config = dict(
    num_hidden_layers=12,
    hidden_size=128,
    n_experts=80,
    experts_per_token=2,
    d_expert=128,
    d_shared_expert=0,
    hidden_act='tanh_gelu',
    moe_layers=[0, 1, 2, 3, 4, 5, 6, 7, 8, 9, 10, 11],
    router_score='softmax',
    normalize_top_k=False,
    routed_scale=6.32,
    balance_loss=0.00139,
    balance_bias=True,
    router_z_loss=0.001,
    init_std_router=0.0172,
    lr_router=0.00221,
    num_attention_heads=2,
    num_key_value_heads=2,
    head_dim=64,
    vocab_size=8192,
    norm='layernorm',
    norm_place='pre',
    norm_eps=1e-05,
    positions='rope',
    rope_theta=10000.0,
    rope_fraction=0.5,
    qk_norm=False,
    attn_scale=0.125,
    tie_word_embeddings=True,
    parallel_block=True,
    init='normal',
    init_std_qkv=0.0362,
    init_std_o=0.0,
    init_std_up=0.0362,
    init_std_down=0.0,
    optimizer='soap_variant',
    learning_rate=0.00426,
    beta1=0.95,
    beta2=0.95,
    weight_decay=0.043,
    lr_head=0.00836,
    max_grad_norm=2.0,
    warmup_steps=200,
    schedule='cos',
    final_lr_fraction=0.0,
    batch_tokens=65536,
    max_seq_len=256,
    doc_mask=True,
    train_tokens=361100000,
    max_steps=5510,
    dataset='wikipedia_en',
)
Below are experts of layer 2 (counted from 0) of a mixture-of-experts language model. Rows are named router (the router's row for the expert), up (a neuron's input weights, with its number), down (a neuron's output weights, with its number) and show model dimensions 0-127. Each number is 128 + 32 x the weight over its row's rms, rounded and kept within 0 to 255. Numbers have three digits each.
After each expert's rows: a language model's description of what the expert responds to; "raises" lists some tokens whose logits its average output raises strongly, later layers aside. This comes from a sample of Wikipedia text that the model never trained on.

# expert 57
router:154070132141103113137110137111141027160146184159152172155128144124188163140080148120166149107171065162095160132156110139115160139121150086104164142143121134188118128132077070121194136134162136138136124123160111073121100132114149087086088141159134160142093163162123182077189172092112070115116110148159176109114110053180118184097078150119105135085143091179127107104114096150130128112100
up1:113169106150142126083087104088071134130137170139158117141122168104137138139072132197156146080187120127105118106058177141149122110131105092169131087113148159156120147092195107092174122152201113159122183106129145150169139125159072135171118164079168168129115131062124134157104138106159122126112117150188152142080108137099116158116087211091178151110153110144105118195092094176127179142140
down1:150213196139086094178166129153115148146136178119068143118094106113147129092133134162098092165169127125109150158150096138101096149127149130144082106156124187171075126097098109158143158134133152155170114136099101080115137079064117103069131143137157083118099185134147132093133113171081086125109108083152109226139185047157164108155155156114125114147165118122082100100122101146174142146154
Description: Infobox data labels. Labels, units and symbols in infobox and statistics lists, such as UTC in time-zone lines, %, code, census, number, +.
raises: ",", " ", " and", " in"

# expert 25
router:108104131157147153094136169172204113104099097150207129166117152120129107093126082133124170093110105118103112150144082173099140114137129111135147128125104115213112150161109129124101202115168099186110201112115135129120134134210111171086151086189130136165169134210095132090141146123127066094089125127158141107135161096163119100116123135071101060106120136177146126076163087159098140119119
up1:115147146130208119113140145148116108166114088153157119134145095158157154115095186094112207146110108125115141105180101137124147131138186138121081104117116069151077102115073113076155112078169132184128110148059060116142158138127146121065155116152116060130116105129118131136120118138162120072109125134115160084061148147099169220159111193162136083170144170131153165161116115108183131104119
down1:146153139108075125115157135107130117143113200088103185085115034117163147109151154160136111113128204106122114159125194147143121114066081126171145095046059122154108173105131086122073168176154134127078163094175103165138177155112149164089142162085152139123077174154117125155098163120110121131171150085146151101099118184109164154143113138111149156129125076123090126133127103125151121184143
Description: Prepositions after verbs. Prepositions right after past-tense verbs or nouns, mostly with, by, for, against, between, as in signed with, joined by, challenged for.
raises: " the", " other", " others", " its"

# expert 2
router:118169124191082181128078137119182106145124081130220143154144165065119126127119136136107183057124091072124159129182083136144143205122154111070154079112089117167121152133123116127135126129161114143194105147108145080189135121146139125089130130151135149191101146185125171148087142130117116130095121152103136117134100060153121183122099178062110151110141086122183114140106080128108162117138
up1:132136147129118101119192104184111200090115136168152092121131091107128136124174148132144143133123081155099096149110160108036086148137118074168111139122120159066108116178099139203077125181110093171116153123126164181114141138081132165091111127127113137096146125148134104158179092060152150098099142113105154118108076147129116152078150196151123083147109156146101161079095123153121221084137
down1:129162089167080092137171087103055159165116170144097115126176099093148127143131176148119147145145098117104092172134119186078148104109051084154176142166112194110103149111116158137124147142149108107104143150137146069043186114125142122230133168198140051139126126132128131130138119119092173114134145141089127100134154169146101144100112073093075093140145126164121100105154155108090136114115
Description: Opening quotation marks. Opening quotes and brackets that start titles or quoted phrases, especially song, album and book titles in lists and tables; also apostrophes, dashes, == headings.
raises: "D", "An", "En", "The", "E", "All"

# expert 17
router:121144138145135092111087191149153128107115157133211163176102150126198195118101058117152111076062103137087159141198132117111119147126160103155134062147163085160149157123098096086185113040109121178149131139140145088182123158142213137114117091129117147121108141161114136113098120111128106136086140108127201111133114143172138145100115152141108111077097154145138089108130142126121182081094
up7:121113129128126078107119128110153072128129108085169178117147084050130126124127122134135135121164122122102146089128118090082126140127181176131115147064140156073111190111109149108128091107097145086117101126192156170142152163140150116074151135102072171127098117088074145071070180161107187144103136083111096100146044098156143125112096120130117092094149158211140099122164175062115098133146
down7:164156197129060172183176117132122189101122170141110124126090141143139144114133097167186064113146098085142072157124138166101091105162077139138168153135125157116131130107129139106072092165122134187126146147088119152119142084178157111117156158124154096072141123080105164123124108132122149172116086206158134180079093106087092185114149178083174112148140110091136092141104078169117178134150
Description: Mid-word suffixes, fri. Middle and final word pieces such as ment, less, tor, ven, and fri in boyfriend, girlfriend, Africa; also words like said, claimed.
raises: ",", " and", " were", "ed"

# expert 30
router:090160131137146134128091132111178152143142111120123154205123158114135132112093125116137160100068104088093143141157123150101226210102167112053137092150061114217129094204104099083147145134124114118160148143136147131107112160159150159114179114118179137148091145139107162200107134133092130165149108129092134097123100128143086143086099145119117090091133041122150112076167109145088137136132
up7:155134079089089071123092183101103179109097131184158095065160131128161129165170107092137087083134139126129153178144106111152147096135130097115087156146109108184153070079163106126215141073070163134152112135147157096100081121099152207133113131142113064130102094126134185175169120133111129147132115121102150124155171132170144132167162157099124109151102128116078132147118145176066176165154
down7:136132218169136114140114121184090076098125184131131158172165115174138154111169177095104102137153152099097145146096143146089109102090143076080128161154118129127151150152128139180150133129145069123140132141055180126142102169161163217053160085128140118090137061143109124097110125098121194119086074105123109100125151145111069074144139130109129094142094166104105164113149100118169084149112
Description: Year digits. Single digits inside four-digit years, mostly the 9 after 1 in 19xx, as in 1969, 1950, 2005.
raises: "1", "0", "\n", "6"

# expert 31
router:092121133158130173120139163117166128128136109179151160157087174120170154098063092106106156099089090075075170119136101184100134156092159094103138100155115133181167165170073102082165140124138142144153127132147132087144099161155144169081165111167171146153094157171111167164160138121094143122163097157109176101146104114150089143074085136093077098080108083156149092092148081177060156078126
up0:147129124112168178110128133044187059151158094101133109105084093070152119086103112092096126187080092119104160182149134132120140147103167100139161143044077143077123174178099090110115169138109159153188152134110116079168096128058142131117147081056097092155073125161123112147110147126149140133121141142117154054102137100113134087115146163158150091124127109159132093123154122136135133081088
down0:137131127155143082123113118136136169147189171099057165155119124121101147142079122196147171161087129186150129136132190082105123131152085152125068141135162099168136084149130190156118136117173090123129146167119083180090111107165086080091116080100116116141114143146091129086162142137147144087128188134107165071108113123182152157144128132117160157156140139109111177012142191124134122086124
Description: Adverbs and -ly suffixes. Adverbs like also, still, often, quickly and -ly endings (hardly, partially, overly), plus scattered digits 1 and 2 inside tables and scores.
raises: " |", "y", "\n", "=", ",", "ring"

# expert 54
router:158086154107109114086127106191147122186120130128151152154114152144149132110125073088156171081145086112119242120217106160108152160097121098134092112105115161134121099150103098076138176129132102108159114145185128102118088159176134101146207091142168172137132155172100156155108191093057169130128083112135115114189134104178140168106106121137078099121125137139138098091120118174103141118148
up7:119121165132087091138082087187155138128196108097110114119075159131165130116112134168123137103126130141099088149176114139144120112072116082149124133143110092129165160114087123147132113133109099091194145148194154103170114108153078066156147182064145134141117161093134153076075108151103147233114117144148091147128107199117068117125117181152128142141130110147140103133039139134126085065106
down7:080119139088107118129140119131159174107107222134167162063158137064100185118133154132159127149124136125084146126130091098109171143075103086095076154144141088102093115052138145150120149080098133090079137099094194135139116151113113120183125092138111144079127121153094144133117079118117132139087161154075143156111047129098138126121168147129196171130126102089070163082174125091173145097103
Description: Initial capital fragments. Capitalized first pieces of words in infoboxes and tables, such as Phyl in Phylum, B, G, MF, DF, Label.
raises: "er", ".", ",", "-", " (", "et"

# expert 55
router:150146164166136123068122193119125122122129118155126133162116171147164153143102118145127177086075062123104143073109111149096160126070126077132138129140099127185126098172103120107140159076119091138148169110143109044135098186142118181143230072174163169152152159137087185141110152130051096085100104156098188085158147141150087120118120170157127128101112130113132105113182112143121129124125
up1:119067153153101116129129138137124096096064108132107139137126211155106131157136157154122130155077158112087130166165118135105153124121115112129089087179118113121115191156070145112169151144154133121115091111083065201134107112063120171171184055138146128159162098121089162131182096114116150151160097116127140110099151069112165142143109042086146131096157136078170067114163134097139121142060
down1:145126139176078099125149130146085083097143125068090148112126143154110118122098103134128113140115182136126094053152132171097127072119081133099142144164116139133146139116111159126173111094136130129180112069133113104147159127060154124141187087124143064138125129111153159068116090144093199103149145090143158136135055165101225113121139108138123111152192125080175152182130126186071178172119
Description: Word-ending syllables. Final syllable pieces of words and surnames, mainly -ard, -ster, -ley, -ine, -ier, -ville, -ford, as in Leopard, Bungard, divine, marine.
raises: "i", "o", ",", "us", "y", "a"

# expert 11
router:175096168157108093117154197184113106144101088125177141137115157100189158144098115087139101144112113076073153085152087112101124152076132134158100129110132175111176091184124081097153112118134138152173135131158163129135113160141126156107181086168134191172145142134093122143106177122086178131147067125109163056178147129153119206092106160098118111143080087168156125104133107145118146071079
up3:107176130139122078130125199113118064102117190084174123129107070121114178088119107127103128115109109131091126158138167126121115126117113123076114115144165141102096114087111085108174159105121118170120151115158128115201148164092094072155079166127098115166093130125066133150121129078150179099118087065200084119129147147123173057150184194188149085146131080142138168126115104134127141078112
down3:135128144136160114060105141133136118120150126050133071155084143111111128133116096099148118158117130052101141139078188097154095131135120165060102149121136129130180096064131164125139090088072179134129093149062140135159119136149103159110079117122103101184134135175106075108095153089124139078199114138099070111115107195146133130126125077095184152056128171103133143132081117172179125130117
Description: Name-initial syllables. Opening syllables of proper names and surnames, often after a colon, hyphen or bar, e.g. Luc(ia), Flo(yd), Fox(boro), Man, York.
raises: "y", "er", "-"

# expert 60
router:136143120145091157088127152109138055169075121136113126146130135058130136090097147124128124109125116075140152065227106157078152121140159094131131091124149165102149165212104100122172122123151121135120130146138107096115120150207133197126112073130138134171159117171096146203097132147105118156088109125098143100224071122169119168110079140140146127110108136180148130123193110140098145094119
up0:098115100145126130124111148143145123168131163071109099163137099122168113115184122151214108105146145128111096151124085086071080104155171138115118125179127082114131158130090128120158138079105086241098171106115083124149122159152176058145079093120063125122135181149104057167107163137090157146110134122115155110084106071151142143166155145165162098096164142141159144151133122161063094132120
down0:156099141118104149118140072127125135152136174170134124094118140093158139134123086184209062100146110154126106151189197103121109101161106160133171145101178137121082106157187215130098147145192133119119166095092095155171100125090088152116181134155156107087151097099108157108078102086105128125086106134125161114109106098044112160104089105098148155122146123161119100153201095134114133105080
Description: Mid-name syllables. Short syllable pieces inside proper names, often Spanish or Arabic, like Al-am-os, Os-am-ah, Rave-end-ran, Mad-on.
raises: ",", " |", ";", " and", ".", " in"

# expert 46
router:111144207143138180122158152101212104130113081176188157182140138107137083135131145094177128104097105132118159078137112160114130129139147115105147114163140147163101111150115095112124143113131162187138140176130132070146108160201159204164132089210159118113112112144099143114153143138129092116119104171080121076152141115132086195111135205112101101092125099133142086072167135122102108066160
up0:127116135151112195141113109110183187110100094160121135150169140131159126149095148142158126158156215149155092122143154166097145099133190193154157089128117122148132109148152090125155147151108185145089088172146187063115133154135175136104116101100130138081201125137127136094169178115023137113107085077090157090123114100119112131110094122156128089060184121078116135131159149116091105100120
down0:114185104095107088136122132138087170160164154130122100138130127106147157044141133142127158118148122143114146139185100163097141170108131121101102123114096114133077050123155086161107129117119106110174135088139103196140094125098084080146070100219097116199142118167143176120147132178174098153177131174123118115148125175082090093100132130105120100142068100169118127106073199077172134108136
Description: En dashes and t pieces. En dashes in scores and year ranges, like 3–6 and 1995–1955, plus mid-word t pieces such as Rotary and fortifications.
raises: "re", "ru", " like"

# expert 58
router:151165164157137124041126165120147136100088134157114151123083154075152186126107114144086169089140133148134145115126090236102133106096145090113069132156144128161114111167093088115221124137130144147142157145151144099117111150130139127109075120210196149137110128118137188102189167130082153154117105138100152107136111096128122156031122125135146075073105145145129112083151100122105160146136
up1:168142082158095157119093122084111096111121115134130103091214099122107164122098127127144159129125162114128152178199143101094106056126191107090158141137116134136124137141167185064095127115186153111128084133089126159152123131112140153106139144131113126046148138123122181135155172135105100130157100078153096147184055070111107164152100174122108127128087118163130097113188082088152193186152
down1:129113137141109135159135123173119147114130111127105136122086171126094109152092082129078109164089133134075137121097185113239091135165175099122127122143147110048161114117106116078158067128103124084096195133121126090110141114089074156126105121098161149104146095132117161170041150165151137124111150156105143177069094127117154119152059158154124096102140091165162072160147137196106152140094
Description: Sports and measurement nouns. Event and venue words like Olympic Games, Championships, University, Stadium, plus unit m, km, closing braces and apostrophes.
raises: " |", " (", " in", " and", ";", ")"

# expert 28
router:176128127168102169116080131128189071133115118176153104158144147108138131114104127104106195156089135144087145079127094112132169189090126084124126078192155115126111126187123104150139141125156195104166173140182143132163127165126213149096128124113139111153054182140088148180120151105094102145082095145108148089127115136169113162117099127083095122091106090153142140097135088130073146066061
up1:124134114121127165135175179144110095128158101129084144147152149125131144131081150154128189115141154151189102134182150122150154166219116079129141106187168162102163088167154136136157187168176113159121127177124121135096161112084160144146143111141100137129104107107074120141093222108049138145159134184139139126136108147124136111234122141144108124138090124136149152133189114135171134159048
down1:039101116192117119147122115166127051183135183189139115033152104112095100106118135149104127068127143143124149176112104197109126098175114086143140099123105112141153153154133080126141103127128175126093078118109117095147122140120118128157131145105153136119167128172153129135087123144140169163138077192096164175175152176066151143077157162138119118062169146114157097141153173097116130076113
Description: Mid-word syllable pieces. Lowercase syllable fragments inside words, often after prefixes re, sub, con, inter, such as re-uni-ted, inter-fa-ith, re-bu-ked.
raises: "a", "an", "al", "f", " |", " "